Experts of a small language model: 256 GELU neurons an expert, a variant of Adam for the experts.
Below are experts of layer 7 (counted from 0) of a mixture-of-experts language model. Rows are named up (a neuron's input weights, with its number) and show model dimensions 0-127. Each number is 128 + 32 x the weight over its row's rms, rounded and kept within 0 to 255. Numbers have three digits each.
Before each expert's rows: "mostly gets" lists some tokens that are sent to it at least half of the time. This comes from a sample of Wikipedia text that the model never trained on.

# expert 7
mostly gets: " Tom", " Bh", " Kh", " Ev", " Ba", " Er"
up0:152186101153140150108165148113073118183122148126184139191132196120106138153137193082118119105147186089134167159158139168163162152187057136199156161152145099135106087141196180132125167172121133126114154173079156147096133114102128141105073189124160115153113108149136144153138087100170116148134129145152092093141076132153215091163146130105141146183121132152127125149185138127094119114118
up1:198081108130162091169163115161077116127125152095123149186147095092161121132116096136114118135145066153114131155169114113156171128159101169158161154158130132153144161153152156158111146138159203173163101139042178156122116067103115131095087115058114145138148127151179205138119092150112094156157105122149129074127093143133183116081155127090060144123102115135112121057149090166099112095170
up2:158138091127135142162130182141082083092157145114162108126130129099107096156129125088132103086136143168062150128104124187160140114213070114106164090114136142168098125160114171170114116098141103151126180129047154134082084122120159088092061146133115139099151079154141154152140013129149121152142079110147177124130104088145171145099130121073118151138132149112128197073162122127129107168081
up3:095114128125111085118085119122096096104210151108111137159166137114102091135078128106070105116185088094090160093149130138149185120144096139174160082116132138159142121186104218135143123137088115158152126120110135123082146081146121095091061091095181134084087135140165175154071111192155096157140091149159173124181180133183180141139143136104159161117132088163098145133183108107140093128111
up4:136182096140148183124098168154042124107142158094125115117123103107118129110161100132104151134159120131085139085096063128131187135177159092139180111127173134201074106183148100119101071081098182146145116127139175131100100089152104132094108089062156196163142105140190119103164182134097111198151115162149135150118143106136177114127166128148111184152126130151182138132127074133178135124132
up5:145177109159126127122063124136110083112190146136136123151192132117101177148099127142102115133147150166089067067143140144158202202138064107191178112097145083139144096184145128137148124103127126105129169106122115127088104074126154122126062097109156145152071097115161201131090103184164124121167101150159156106106143150194123144130131139126117098144154096185175140173165134139124149068147
up6:177141124221175131111124141151073178090139181108144094123167164083101175170080124128047124112172140166088115094148136098120240155145041124186161128135139134162161109136153142163143133075106122156152147149103101135110096138166141080130105099091125137127118081185149141133154075144147106150133125132152141104131142094131102121147140168063132124175122175173124139096135122139086089115140
up7:150055135155186140119129153160114124108155182029135161125178180109102146117097209174088126072146141157108153137140126056136169156132103122200185182140149134182136085144132175111103128116099100125157140115091195157089120080103121104140080145105145131127127088187157128134134086135112103163129110124208154126168142126117102145132161098127165108205153123135139138112139141133130134084140
up8:100160107176151124146158172171126134123121107121123076136136127097090144128115106064085139082187124177047105145118150133143079109182176059108200156128113166151099114152115114134108144181136151144158182108078119134140116092190090124116083085130157187155124120214121092148098105081142101162134141110132144128081118063108162116090114152116099119145085158182069105142121117144084119151094
up9:180207096140205159114091139152146092087163117108136117160156105143133089181151128084124154108080124162139176081140117095108153126183119149136151067100114135191129161104123128106115157103135082186116135123105142120103084138112151127145133126171117139130067120177121130105075119128099149131137123178149092077088152106154136195174132118135186154165059130205185121084161078159096113131096
up10:096104109115115120122096156170083085116101105082162103128137152096107159122077151126104121140215143146121084142209095106132184106136147189178137155072077086177112066181178124114145126148118123187122203131121112131096143133149087150107124098081116184157133142161145116132150148167163117141160103157110106094146102118116155160189172120098080101124137170141164135182181110078104179124114
up11:137127103173182137187160123173139120118161163100158204222153140089056121110117190074114105098164192142092109177143139183138127124124162154157145138131102162158104100160146145078065139095152093129081144109126174148124133102138197109136138176115147158118141099113164158091131073111087089168119142146141124136046139160102174156142150080095115089098105148144095130110123111116097155122137
up12:116086077154127162185184177128147095121129152088116166165165125082085125096113129126101118097130134172051177120181108185135127114147076101179152119157105082155109105122162151160047145082134112169163162163083143118107122166170157168111150167099158162125191082195132113131159097099145113132159091116135167099125133147138099163142132195106077115131065191125130160143151130145123108100119
up13:136133157180116162132120205144088159123175153067119111141153147051100125133139151152091142079121125106129087079163144155119144159121158136074227164127127105166104101122166144140147153196079155185143135117114122135117085117147107133101087130114174107138088144138111208097119132169135082186134088142195141107096103193093139131123126110115164155187073160114112143118133146100069147120092
up14:127190125132146122136162172150102116042129175117125126141155123095106043155140132126143114094128092121170147153093170120097107222143124111153194096135080113114124168119105186090072127099170113155089139141160109205071100126160156100136120146151170155166133162127168087157067156132172115166136163127175142117107121094132150114153155139057114119135141190115182119133171100166136128100108
up15:147080117190127096155132204130152183087131117048133206163108158083136132131109135081140134117091096143106067189164159145106148164185120100209148134088093144139112063127139154132099121124089110144128189088118147151101136144093096136118090188123119119133094186155172081130146087117152148167132105113121110159128140149127137108155124168071109088115112150105116201147154116142094125129062
up16:075149107152163132141044129180093168109101167127158178184143154083132143123137152128077102088123117177107112113084155109161146137143129163093156161090155137223106106151133160137114096143141146141146145105094149096141165075134118159089043122145176206152117119164145174142157126152169130147143037137148138115112149146151126166125132108103092071067099148120113151078139068143125110092129
up17:161111106145115162138112183175164111102171195125123159162154178094157129218100165100111127063119164139086151121130141172141125132159139145155137158126132108135153110167151165091057171147088109119153148140124138176131120144110129140143142175113112133080125106133180211139113100157166167161129097186105132114089125093152171177152126108153126127170100223169147136054144133168109076158104
up18:144071133133112110104063129093093144104133174082186153167126167095125112128071167123126164092110114100101112074118121176125132108173125158147179144138112150150151102136107166121055097134113109136142136088109102111077154125141124118116104138103178180178154141174163179157096094211152085179154055158184156174098105097143166171107139125081118100135124141166090106078146089114097091095096
up19:089110128166131123142076161159135069023174149141146075147177111125078140194140132065091137085118124134088107073177106087090129116128057077073175125111101138138079150138107129113145151122025153171126171116115168145092145114100130139101087098120099121130159105127169113131123106156140127150171101131145141121123122103163128131152150117157133148130165214126171148063151096144105114138130
up20:116070133176128107120097140138082104143128187112116174201137165096151113120100178089097067066150135138107139124216136139114139140142087097198173126101161128158085109148186123146090157084151116152161166159130113176091105079204149102089127076155120118120121096192143167162127139134155110158168106127145144123123134145157129132143139129151073053086146157163177176159118102112096117114100
up21:188154107160176080124132132115035117103126159124133143139186152117116148145161144101084130086183092118118168095135140137135173172170109131201168090130092136162129111147133133128102083117153134151158156135122169138107075152121181139128126161110109139098121097190145171167139053154159131135164090143147130084141107071167201152144164088105083158145122144117109101108204153143124106056075
up22:126128122135157164121111159136103095145132106081141089166158103115103113147132137094104133096152154161134102072131082110181143148136082122198144092116098161212076111151208067136112160103154077142137165141097157147105052127147145120052123118099115101159131048128116127096099087145122139126148109103171150156148136107111063113135130086165056109164142169154116149097180120197121179119144
up23:177171125114195100157185140139104095093101132114113106132169167120122088181144183042096133139183167176130132149155109131207144200175109139137147143118114068121127110123149172123157153131118117168131154131096161121094118128111106124135135105082129146183118062113118203187096110155174086137146142160144149163116143089140137126212164106081119102161051134119164147154149108115131138115117
up24:157115124162176055130128161125072131085103124144167107128185158100132135166074148127114123114157118169068147129163161121182162206182104090158153124144129082163119097116164184129093156068139177133136152176111146122117150134126158102122150079098114109138120073152148127180121099167187148144137136142195152099133126102151157117151152105058174145228099183123144126120139127134144079131090
up25:187135105148183074192137136144070119103138127082173169124118115129110112162163098102145119138130109174075095137173120121185154207135100125197171132066087094158136117154158106102093135116075173154149150192152141132104124142123138082092095134096102140133120110167182171098146099182124112156133105157164173115073150071155152129118136154077137137122085151171130089074156097086117156103162
up26:137115154173190157085126144167097106117123123055152162148150156082108136116125153189127107107108151117119107140172115156136116101155110124163148080098160077183132138175145118102105146130121133099141105135094165131113053090172152078071146146131180223113078121140122120143083116188120119158119071136169135116135129138104140153079123171134082048124157158150145156065137068175159109088162
up27:151182157087129057121188163191140105124128120109140195105134153131109068176161147133099125145134140150137103141131106121143094217119103114101145108083093104146143152195115165158067167170153137223088129158104111116100068146132133122144117092114161122111132158121103149188126163130143095158149145159150174160110165089111087142148177138119160137119107172198162182145132114128146139084071
up28:084156113123210154129112143142075133146135146111117149190153156125105152142103119132089143052107086090132089106136090133106149099146152087123142142127107081137086066150143116114109067054126160142138143136039161154081151141148133092088044107147105123199089107148105168181156123154133095159165111143152137067128097096145182164127173170105115100139104164108140156162172124096130101092108
up29:125164078125172150107130128141121166105206158136161092102141103072153118071061096108115139123148131155064117104140089161120200132145110139109168084091097116134158057146137147133124120124127119119156126146097141112096158091184163086076101115105226153170084095176187137160105095180130103155164101206151143116100117116172128135169115138079113139108094140159106122145157124113111126083081
up30:149179085166136105126089151148080096115155077108160093127139154146092144136118121148145145096109093081079121167114090180111100174128178129102149133141112116166122111124131123127125148094125143188135143153067101136075116173100071108056180135099135149184141162117164136136105081126181203132130098134173122120091120069225137149149147188175153125145138150156158139068122114061116113145076
up31:106109143150124143127084124131076139147115192117167166221176164037130121042143109102084143113109172064132138132172124177171130135149126147119162110135116114146136128122123130123080145117134124124139078115119159104061094143164143150113086104105138098117121070153163163109106161154078123154161055165142106135130066049143128178175143132088097095160154142121103135158156128128125146056100
up32:131169138130151110149163164145118134152099125117184086113145158121168144105066122128070078070148138131099163184187165179188138139169152115154165138103073118179134136136130146092089173166087154150139072147105141192075076124134101139106106093121109107093097109157151116134118146125125100148119073101135153117127114069165161154141127083063053107186118167120126138073125111161119180172083
up33:128151141175109081142122152143141107151126190095114129153153177110112201132137084114092079117148159141103118142152123151128093122177127135165156161126106122109136064155132148114175137078093131141193150119136176121080141085195156093076087078075173131132088058142161140117162086186188088126146135139151153161129075103170182149055153097123148121205120153128129126124131076122097134100109
up34:152079119151186120160140128105113106102149095102104179159156177095113117138137109120123162126184145095074139167179135142198173192171138111189139075150144124119097116167179134147160147108136177118201129149097161142128151139099094162094126107099093104159124098143098089131137108107160064128136102187176105082112054170122117111183156090083157143145094148147163159118177098125107144078179

# expert 3
mostly gets: " ·", "″N", "°N", " Preceded", " MPC", " Succeeded"
up0:088170128154095150114084145154076098105088142193175157178190160099140179195152139155138058119135196140133107161108155135155115135185118132098170154123149095172100101158181152166161135106143056144124115160157102105120161139113113145092132125139191135089133154156079157091067125118169113125182122150151155102141098186135136144152139140129119131176125116147165209104176109126079166123102
up1:177136068169128086169109137130129089109143099179107141163148094094068129133124097102129160163155135182145174162134190148160186113109106109107176125138162119128109128116108116179171132116157158185106123157089113096110137123104172095132117117100133185102117140151183226187162198177129128152130122172155137102126079132164154071133140077072141120132085141108169191137122080156109148099106
up2:046228128158142148156127127129145150100175139100154093143155172085117166129151163072116151136102090094143112089129103071127168171148107113116156124129062118114115124153122090154158158181115199185116113091136145123071199134154173102078068099128141146098108142139090154143113119162141155128136144086183171096191147155151114118083109212120133098115113134151097119083152139152137104130141
up3:215092066153140146139158186168122130144140118096136144182123188072126158156129146099112101103111101219131166095124067114132137112174087141078155172157117105151164154110111135101135162151108129178149074128120150143166140168169180083150127107116159176123171118144097115189136177118162061156119153169147159143102140115120146129146121081129092021140111136135139162127152127125136150101092
up4:090170105145179089157065106176120083093149149161174137148146096131039175162101146143101134120152122071075129141131141133146166139102090153122173148158113080122114122141094133110091091123144108116105157069141204113066137106173156109152117134158165209158151144146184158099129090091161122141139153096127165106157139137185117141131112129055140092145148145160054154135164126174124145169087
up5:121128136168079130161116133187087063109123074121102148125164188112088154127105167167109116095077115135080148110142117107112167216134101107156150121147089172137142145155112172147072153140109131118108097133107102135101114151189129135101142176157110129093146132156116115222103178102118153131137106154153204163193119097158145107127185090120113072154095203108077157092105122171146147101139
up6:109156112148119153180098126184102151095161115098100166116138131146159113141189097107130171141209099141129086137163136085125140103127058131158160129198125125076135089165153177105083187141119110140118108122147159117127129048146196142140093112104119156087121163170159166094085055125154163119135136112160179167089106140168112182158141166140075124115150090128139187123195126140172118149102
up7:096070086130238089129113106162057104061146146125107171123108161104104153116108126120078154095149167162161153082082089168178150124167104141137137141115126152177086102144123179102129112144129144157085098126095145128107154148148094123087132123171142121213090073175150217162178083155165139120123157133109119091116096178129110159141134129165099164172152113136138141144143136171123095149123
up8:184150132164153128083145141123137097092202173150163118105138148087137121056154093135134112125150076094087141163089098131134171106210139174078168148128087058091180110163098126097123126179070122136130138094102109163150115156119096087075155116152103089126101093116172118180115099102168081165149087125149152136155151133113087115143126142182132098123064151140132064112164098119085141111075
up9:159145135154157145133150110165099127130095167152143157136112112066103087071135167086113115092101108172056146154172116142106144130134184050146158123179137111130082125108077104086128179125160155203092151110111122167142081129149097122079165098107112169117143075131156116127139154112111106147130103129080115075142107095121154141182165139051104087183174191130196114158133123113091113123069
up10:102140133150160078128115143155067100104176150137083150105182163098097137161182112108104137092115091120111056126170160148150173184133086144085130145131152146170087087132143155089095162157085147114118133166156114166140143149128158125091080178164150090173112142154144169127181068129117152123168123170226139109153103173153188180121149103113140115182147098138189109103112129156089101158088
up11:080130168133101121165127113115157189056108075144108078092143118112118088173154103152167090153152148148198100124178117190121131133107182090150115132085093097106124141159153148092066139088129186182164117146099119177091058123118160093167144148063114131139134125146095110127135105199114110122180083141148147161133147123116138091138184150168141134178131144173140207150155122127153152086109
up12:060160059146145098240156181201100146074160109116107128119107159036083135124152123184140078149107120133098136136148131191145173128132167129099149126144087117167116120111115111168113140145146137126138133158121110150153117154099157099052113081057091116144143149118192135164119151141135111149155067143148118144148108114119112140167152152100141071118160138152145159107180089102134163081140
up13:172146106154091141140077129177112100140112122129111181162117127136107112144114110084115139165134157142056152134172127160138149156086152142137147176125121099107095101057175148131146161199085109130101047140092068118113109163194211161098119123117142184159139129148149121124148123179122096128150110163124142178129135163165073078153163149171149114155096212165098128162165088141135165144082
up14:065090132149132093167138189153120132136178094110131153147096145108099121120018127170081114093135092102047120104111121152158119178137097121069170129093159081136146080089099109090113145107140115167099145120139139140139087150175085158099138157099070158135171070105154144129123101115132076143149117159163142099174075144170135141088127164081071145125054136121122143123137145167104122108065
up15:107075160139158121172104195166145142100126177154149096163094162062116133147164163174144131038100051145084100077117161139145156119118138128113178103114163065146081147079093122160102113163082186171077124135085107153151102091132131113073124141073129133128074125126098203129146126129126138145135083107158098102130141128116111125165152136106076114103100155136082090110129093106159142134195
up16:152093133136119167135073169161107189207096109063104105162188095098146169131130204086120117077159061116107106166136115148149120114160133125145158122166142043113090096110117150135113100100115135109155126092133146134123103137162149105118055147097103140051117127122174147146097064166133153129201100133145151087149100125211151113169148152120076145149101146116129124093105095133113153145167
up17:065096172165135077176132139142138179132135130164112066119122132115102134130101197153161098091106051080128158145158129149132176140124105083141166085121033132148065112137084170063123098089174166119067139079115148119128125111133129161124130100150182147165113133135109186126088086137112125157173121112179110135177151126154159161162143142099135074104148146122150113081118098130111112050110
up18:110107153130095132123131163144112135074165162037126076101161111098079187163110123160107135070111081122068145180110138095160133120106111124115166137063146171187079118148156117102102124121116195128092072133151125134080135135110179125081063152098129138096153107105111141179139136118153101141116079107179127080078137145152113160155179146079161055162156106150106139134121136103098136065106
up19:148131118213123173144111095138145135097097153102198195137124185147095187101203123062089157120151104112104079180136162112177160111110145078131158158153162083149060107132123138127129084153164091128112107165085177133108140144146100129095121142117139196097081147149136194159065168180146115142182112143131111105101099080123122164118119131098153109151076162126120144122141099105154148138091
up20:100124137088146139091078181137027161138102180111078176129226121100082151086132164155156129079105161105051126134152134152134136098141048126076130094123144075095142139135148149192128154095140119115147127112135102119096122116173087138072166130115096118112146109131102151083110144115113124148184051140123179115174080134126149094141123103130140097139106137174129174080114141081145135112098
up21:124070106146168125160172122137130128085205162151143143131159105147184075175094077115106131060114100151112088084138144158137120120112097146139151065138113186089024155176155188071114136104139144136109138090095139142075071120100151172116121194116095158145124115155111134143108078136094143186140156133139147101180133178135107150129147107070081160175086169151111113116128123121120128108139
up22:152208119144094149100120165148058067142159149087143164105113137072093126137153144122118131112191105142127092149161073143157129180135079132118147157082085105188147098159166157126058158173114126141089082130109146093112150105165123099077101157145099114145166124106138130153162126160218111162156125169175121153144102080103167138120137159112115112186104129095129143046153123148164190110144
up23:139118090144223124111161126186080102146172133132155156163150150089079132171095155192112061156114100115115126152102046136132135201139132103142153067154131133156065100113117076160117096125143190142114136107093171121066153111112113146116106195152106137133131134159126077107166143108131083135147136129152163091116099208125140145139185169096131160169163097122134092097131103110081106109108
up24:106137117143210135093111138152132090119144163110076094197131153079104192084168154119067112194142088148124136157134100182175114119100140150113198190119069131164127100055114100165093135203146169139154099122117152055106128152136122147112099122136102122155157079148139125167129157109093083159139148162090179081149114074099109090173153088127138119144107126116135143134161123089158140123164
up25:144136120159162173118117095162106118088172080131128162122149118118067206086124151142097114068138102058056122130178120138087146112097161131125138093137085089163112099091140135116105115160122082194079139160120095119080058136102158145145108116098124121130137123130132135119145138144168121128119094186120095114142144137126122146189187164075151068129112099097021123096102121125106109087058
up26:147191112130116117097150170189095108085121135131133168114138136158120142150114161121142145099094156153110171120134105145113108185207121139115171117127112185176149145193166155067115135173084105158123121138065180106112162119112189158126174181125138150145129159181132115201062066095127134165109097141151122049134120097188107126100164109150128208141104151161149124116126149095146132165099
up27:147145089110225112124085126195092099158189160129060125142165135072094179124167134095109132123130085072097139092132095127140168123146095108144147058165081068134138052157088155173137112114137139127113155115119125134103097136144151124095127123168141144085092138166181118140176098092165089107158102114170153097156080091175172100132162133094120143163122093089125097108121136197111094142113
up28:132137126158161120173098142202127054137145164170189115150153123121129139100087160085039127084183214115112089081146125124155110153142085154086103080130075117121122108132140103160097156133071154096150106111070130126118150138185122160085109150184160111139115174113146127137127121123143130102145201160157193140087080134162099160093130150105127146135125119084097118145126119144076052125150
up29:086176175102103129154104140139123131143176212148165158127217138073160141211136132122110134099146195110122168135145095133121102184157147139152163116151104078111155105135112119137200098114094159146138151137089085134155155116149131111085135125106126107154089183158133128184129125130115105105128069134099131096192151162188107128163139143075066104149129087123140133120148161129104051078181
up30:101107117093152153139081144156129116145133148140114165196114168081096146129069082130089100145118070148059167097151111143115167144091155133162135175086065159148145113117156152115150124108117153103174086110137168169106140148135118138129044168156166171109110092180199104168156055123167074145072109107124109067124123184142120098089173122126133100107124125130161165062146119148083110130155
up31:186073128114167063094126126101113111051130132133174129162140139071124146149113137133059107114180063127078147132069064166094171086152168098164159133064122150139082143129104161118145170136112128139111133171130115138140167110105101105094182113128124167178153038116135177143105127123133087136153124092174130081151135149093141145155157141095188089065099147107155116101154097175135121137143
up32:070145143153158149068105134152095133119125177128135106166126179140138108119146177072117095123178130161125167108145145162156140127145184142189129138166162077093087107118150093159080099133123121178159131161116213090146098178076143151063101134160096162185092122164152195172102064165180091127128113130164139145097086119106166123091156129155107144121127115139121130111150109085164174146056
up33:065091111166163137107089159118147096133121107174083105123130161045160137110080173132130126117152134087093104106099149129129151198114129103146192133133160110151136066138120132176143153153194114202140142131149097172082098127175144119103109141107145126081146130139198147114128094111158075149136139120109131126151062166105101117172130137103105039059118150151122113067131148079062125092121
up34:167101124097192122123166142116136139156191132120157080112175099083134148130175095147065146077109092124089154175104102116148089170144166129081153088146135139148095103065163172144206149172133128145122124128166128126091126126165165161124117162092174180099158129157166179162148145079165084177136081109182152058153095193172135121138143154129095078150084128119133137116161126108083152120109

# expert 0
mostly gets: " railway", " vis", "/a", " anim", " political", " public"
up0:122130112137183184184111205109088163140082189109182119135174175096110150093109150141118071078140140149124155118166150139172156105162141151141146123148137090135132099131124143133088143184092171116186132121099167137107120085102170149093103140091101128107114069160153187111145061194169203115148137112121122139112120115136173117131093151097110084148152185154174126079150136164153073163168
up1:153089123146112109113126143160094165108168148112149121171167161081132145106110161173091131134125121083083080129148124157178125113116141132071175105102129150176123102146174159111087116190105118144145095159060193151104096119117072152143062164111194123109117119145112162109084103153142077173122064159214166092145092130151154153083142095117135108176122116149109179122112092132050102094090
up2:160112109127177087112157137138138157132124115067114133105152138097093137113124121077063141152170137136083134154184150153142180196198090115173159097174129109123115143145162098138130144073164130130138117191122108132069141085114118072095139103062125116174149096128143129076195151121122116166141145158165193114123111177142162135193121166069091147180098193106148137086093109167097102118118
up3:118185085139165125131127178107092176196124139120123190150173152071125122134110121167144111070113143127072098118116125127162169096115096141162135120102143154104121163141154117118106130070159112134164156104114177173039153097120126127144070111151170169125154127157169121117183119155147145145163112149163143131102138122150198101126137110119140138168072146161127166070221137198092116071077
up4:187170124106176050119106165157138124082160132140147128112142163143118112163115126106083115115111165194078150111178140099143116163111130110084151135114141099172147118149153124059140199101155139166144159141107140180084105119137098076076105122139167137144126085176161129180138134126135101149144133157145168062133130119189127131179167131151119122187085234136138157111158099168143089078086
up5:111169065145161146162104132131036136129129127108180159140164152132118134084103125093084147103142138149121124140121167086149186141139137137166172084132117151170104097181127173158075153079136153131184099075145121127059118119131144117105068133139141186123103064189130132123103128157102151164143109184157144035124116137182160199104146138132119129099103114114084125146168092064152090129135
up6:129117100183200110116115154164138131143113120077145156121146155142110108163088176127084120090130081128094119115165126127099148112122085099227169094156050051132123117168199168115127148068093148147095137137106085109076115148147163126126136140118081172105162136188147109170104095179191160152095103156150173117082119153165115140114132156116106074137121139130163164107164091117157134072107
up7:125127096160141125115114135143078131107158185128145112114157196064106150133099154163125157126124162136125096116132076113159173138124092138114160104120128089164142142197169134118111103140094102111117127123124168111069125021149118109101091164118158109085090049149131161178054112189130126144120044134225155136136101094155133121107139136103069071188134141143122129127126122109130176098134
up8:150101083133185159141101164134127089142120102077161141156140160101092130158110144137131084128158154141076162136174137129108141074183116095179153091177138128095115112188195166216133099127104140139206135115097188131073152092123132148113140121067130106191099119108168139139154105177164146159151076170158126103140087120123193170109168152082091126178137110070156133101166130127112146126136
up9:179169114106188074130138144145105136096150099110184143125152211093067125132069180154078135093159108098135102116166151142134126143094160112125148118135081158140130099126167168135100150109081123109119150155074137174118122128080192099127083135088098137118120086159145156120142149172179138140095091124206160104099128122135115161138125158101113097159105113138135115109216095209104058089090
up10:118138086189109120140137134152129142129144165084146109122148127120076086157120100124069112077108071192090114114160115168144206171159138116134184162154111075167149148127107138117131187161086175156147148087122156139107083135163154115086172110124153187116147065147177101123119035099189069129141054118152122130149137152124099198156118139126154141142077164150105107114140128110129087100113
up11:101079098136124120127070142144151153088188113074108129177178135066181105107081177102138146101131133167109131109140120164172144072140093101116128120101125041120109084101187155059087145093111093164114106132108166117117098108100135124116146063121101125095150170112144110138146144140157097102132086116130112056110080090160180130156145211108148152126149134077145102152165168077096115081145
up12:104166110154125110147082148155030133112102145087134142127112212081132165107104138119129107082159158123093118141150057121122152145161146125158153122116144105137117102130196177170100175187119104150104100092136202148088119156201147141052109151133118167109111139188109124122106054170122076144168054175137126137104144112127136124133145165126109132221119147133150142137149142152135150114140
up13:099073095142136125094134131144099154118105155111175167170150158082082116094112107134125146095166132110133106086117106120135100092110084151197155107070133120147109140196117169080136115161120143144146100144108221175108152161145135189094082123071173126192124134172173166184123103204116112176161081130183140099113094128135153149157120175119115163168104149202148138085150138124118117092114
up14:124143081115145144131113191133116126095173110066085116151170146128157136172134117134099122084120163152020128128169136160153143161132102089115163098055089066168103104145142135157072130064130207183110106162125129080118117156174095098105061143105154131128177065131122116170123162114135152145154109141168168135169119083117131130147122139145123106096100180151153124173189117089092121106105
up15:177066166097089088066074135169095159119152174125157125095159194107148145143042109217102077065131156097130174090149114144201144115108101119128146126082135092138157122150138152131118100102114104084120106082068151153099122125121094143119125115121148145202103117140137191132130090182135126162121088167164176071154132135131133099097172122175144085127127126146157094115148128133140156091134
up16:119144095142147124136126114156110112141142120117111128096202129126103108099117073141068070083107159143091148135109142167116232087134172138113172120144076087165096123103152139056099114102145068114090134097152185195123107120121119031116129158124148120162130137097161144123164109096140089168163108136152137169123140102207144173119156178141101081096133117148082169082135127189153122123123
up17:183195103120131066091105137137127108104160135102154128106141212111123100116122116120099140122108108129118157134141161151146157158154150109111157116133087070144144127103177132082113173086121146145107142134074100114091097123170108064095065140078117188124118131182155195113127156156153129138123076110210138083116089154181175169134125180114131098185148179132148110083170092140130156052151
up18:142107099173104085122103106151131140108200098091157161163153185115135075131055186117125152093124156192113100165151082120078159160113096105085146119092103149147115105141158178111094112088051157144089099105096139149127122135119089089092186127135126102102149149154158124192147141191130100135197069117135126123101111122180152179114187202116133114166148131092150169127132129119122134099083
up19:120117174148128133141101205209101172108133111128120120133161159126129102160125129144120114078157080119097154171127091091189114100096129130115170141096123126171085106117181110089075148161103137157147096125136129152057074148179125161131071175107121154130149079167136108133108063145149150162125035100192141114096088146219181118157204138129127100148128130129158118114156107119121112107131
up20:129151149149096129112142171118131168117115157108113113131197185093098150094107125164069170084184117145073073154168117101165118111137170052173162106104148133184111102143100086102134183096122158155136136159079118116054096141181119134076104102094171118155157112188196142159086121120151106132187114130141168127177063095153157145102133126099106093143101137132154129065112112098114167107139
up21:146140168121146085084045120172143101089196176117115144139187155092154056118064159137115108102122166137125163120156093104157121112147149113135153114072113110078129151148108125135077115107109129146166078133059107165101093091140068077117136085177150145069132134168160140150143104187134077120167118169138143118118158132216085111121170182139158095149112122133069136147124145109143118115165
up22:120092116137149104126174154151095144120102168106139125123160169104136124154133097133090097092156104071112157072144144186150139084079147196215145075125137078166108142170136197077108185126128093126144096137122166183089079142145158133127150182151146128157142124137135122153135082173159133151154105124157160102126138130164165105147137210125106108139055161180101130086136126192160075143172
up23:139136099147128104157095191135111089080153156107186150119106177055162163107055152153120141070124133146076141109109113090118119113166138150180142035074159066142169109164143159133141119144109163166134139154124117175122090052165114145094139062129151160133087102138141158127118107168143167170128065157178166124166074120179115123126113159145125133151118155106118143072138100166122150090153
up24:147156104132178090135120126188087144110179122131138173155155133100121067156160075073095081079107137069099174098112126091130169175122108139142169085133095158164157113180155185105088112122102157168139123141148160115099118111085144095133087081143153118111072125180183173145109089127092170164155122169156186130057130169121150188119124142121096102135061144115121131144165113107123065163134
up25:145141120164137127125141141124120061103155159125158160142174100091111137145121115094100116126135141192090075081097126150123151140135116103139171081145121077128143088242132106058123117078106108167114178114081187144117144121149180127142115118122197163105111100131161150207055089165156088146173100124115164134079096119180125168150131120110122065150149135159161140142156124097090102073119
up26:067149130177102110115150154179030102076145119149113189121132154082128132145119162174123131133113094134094147134189110146105180137100084136139164094103109103141129079142128112120122130129108166150147130118090147189106134149168149110131124135128173081171147154181110170206110069184118118134127097108158162075139067163156097109114140145152092068101102130217099181102120146099144101081138
up27:146127109151159150129107169192081161089135123102104149146139179095129095123092136163102136139143119164098118079123121103164154179137147120142167109120131117202152161142128159119067092155156108160105177084079148137027087171121108142101123078119122133128120083150145121092114112152181142194124166157177150142136133117158087178126181079107116116151104153156157119090128048130102088138032
up28:049152156133132124116083130116140121123126126081167157202089183088134145095103099131122124074126072132092104130131152167146188098121137126108170103147181106204073147126134150152107175179124108174107140164119163105130113102148103136115114142119189147131180127175203200109119107112149139169122085148180101135089146089117091088130153152092093101144139141095113180095184125110072074133099
up29:147125094186152131135151167133156059148106123083154134156172167105168146153114101029094087146143141102100172091172076137169156137145135073141166137193079141140109128136139163153108130093099143191148133159114113135117130119173199050112107181104078107117082129133066144113143124098154091142127115116174178183116125155146169105180103128112137123143124173153121094095179126185120118156111
up30:151102118163170111110153151151153092071143110091141076151156166077125168115124173140055062092137112064073152109133129146144120118122130091131172114142133117181133080110160152114142150176173141161138113160102122157141095138145126133085081150062165116107154141160117140152127118137158095193158122104180199133147125130163108098136164124130085038156080155110117151041114103139059092119129
up31:144163112111119113137122130148082106086171220161150100173125145066124130174093149118112123110210062132088115130134080155156187136168062100164194123109078128150172094201169179122123138088095112143153135111087157111140103154159131113101138131122144149130087106169149130122139110137148121171154083156180140115107128078157152149153124105114117139157099200142153162106162063120094191112110
up32:142103115148174132143080170133130123145111166099142169120139186104080157099044131111072076109156129147119156155213167154167146088235196131096152093120138107132107054118195109088141172119119146132167144192130125162103147087168135087087083094077116144156153100172142139171120141156112096149151110130155107107145097086145139115130170128092075147110147151130079125141134139107125134130133
up33:107109035176126158141093154146064127113124120059092112156154124075132160068110136123110098088170157122120131092180124130123147187128168087215180116144143111138119074179185184138108134114145116134136104130131171162093140081155175169081108131092107132098140134167146135143117128185118048159151085130143169131090129092162125125113181145178100118138092116129147124170118153151130175081130
up34:086077093170180174233076171156080129114161159049138180178179134079153136121105201140120074104134151131142182089115145131139115125137147131124180136135101124104139122164166129103086095160093155155098160121078116167105119051102095096103135162151162152180078112151134146151121105165112137150137086169106148136157152152090164136126150125101097112141125135110124158158172130155114192122124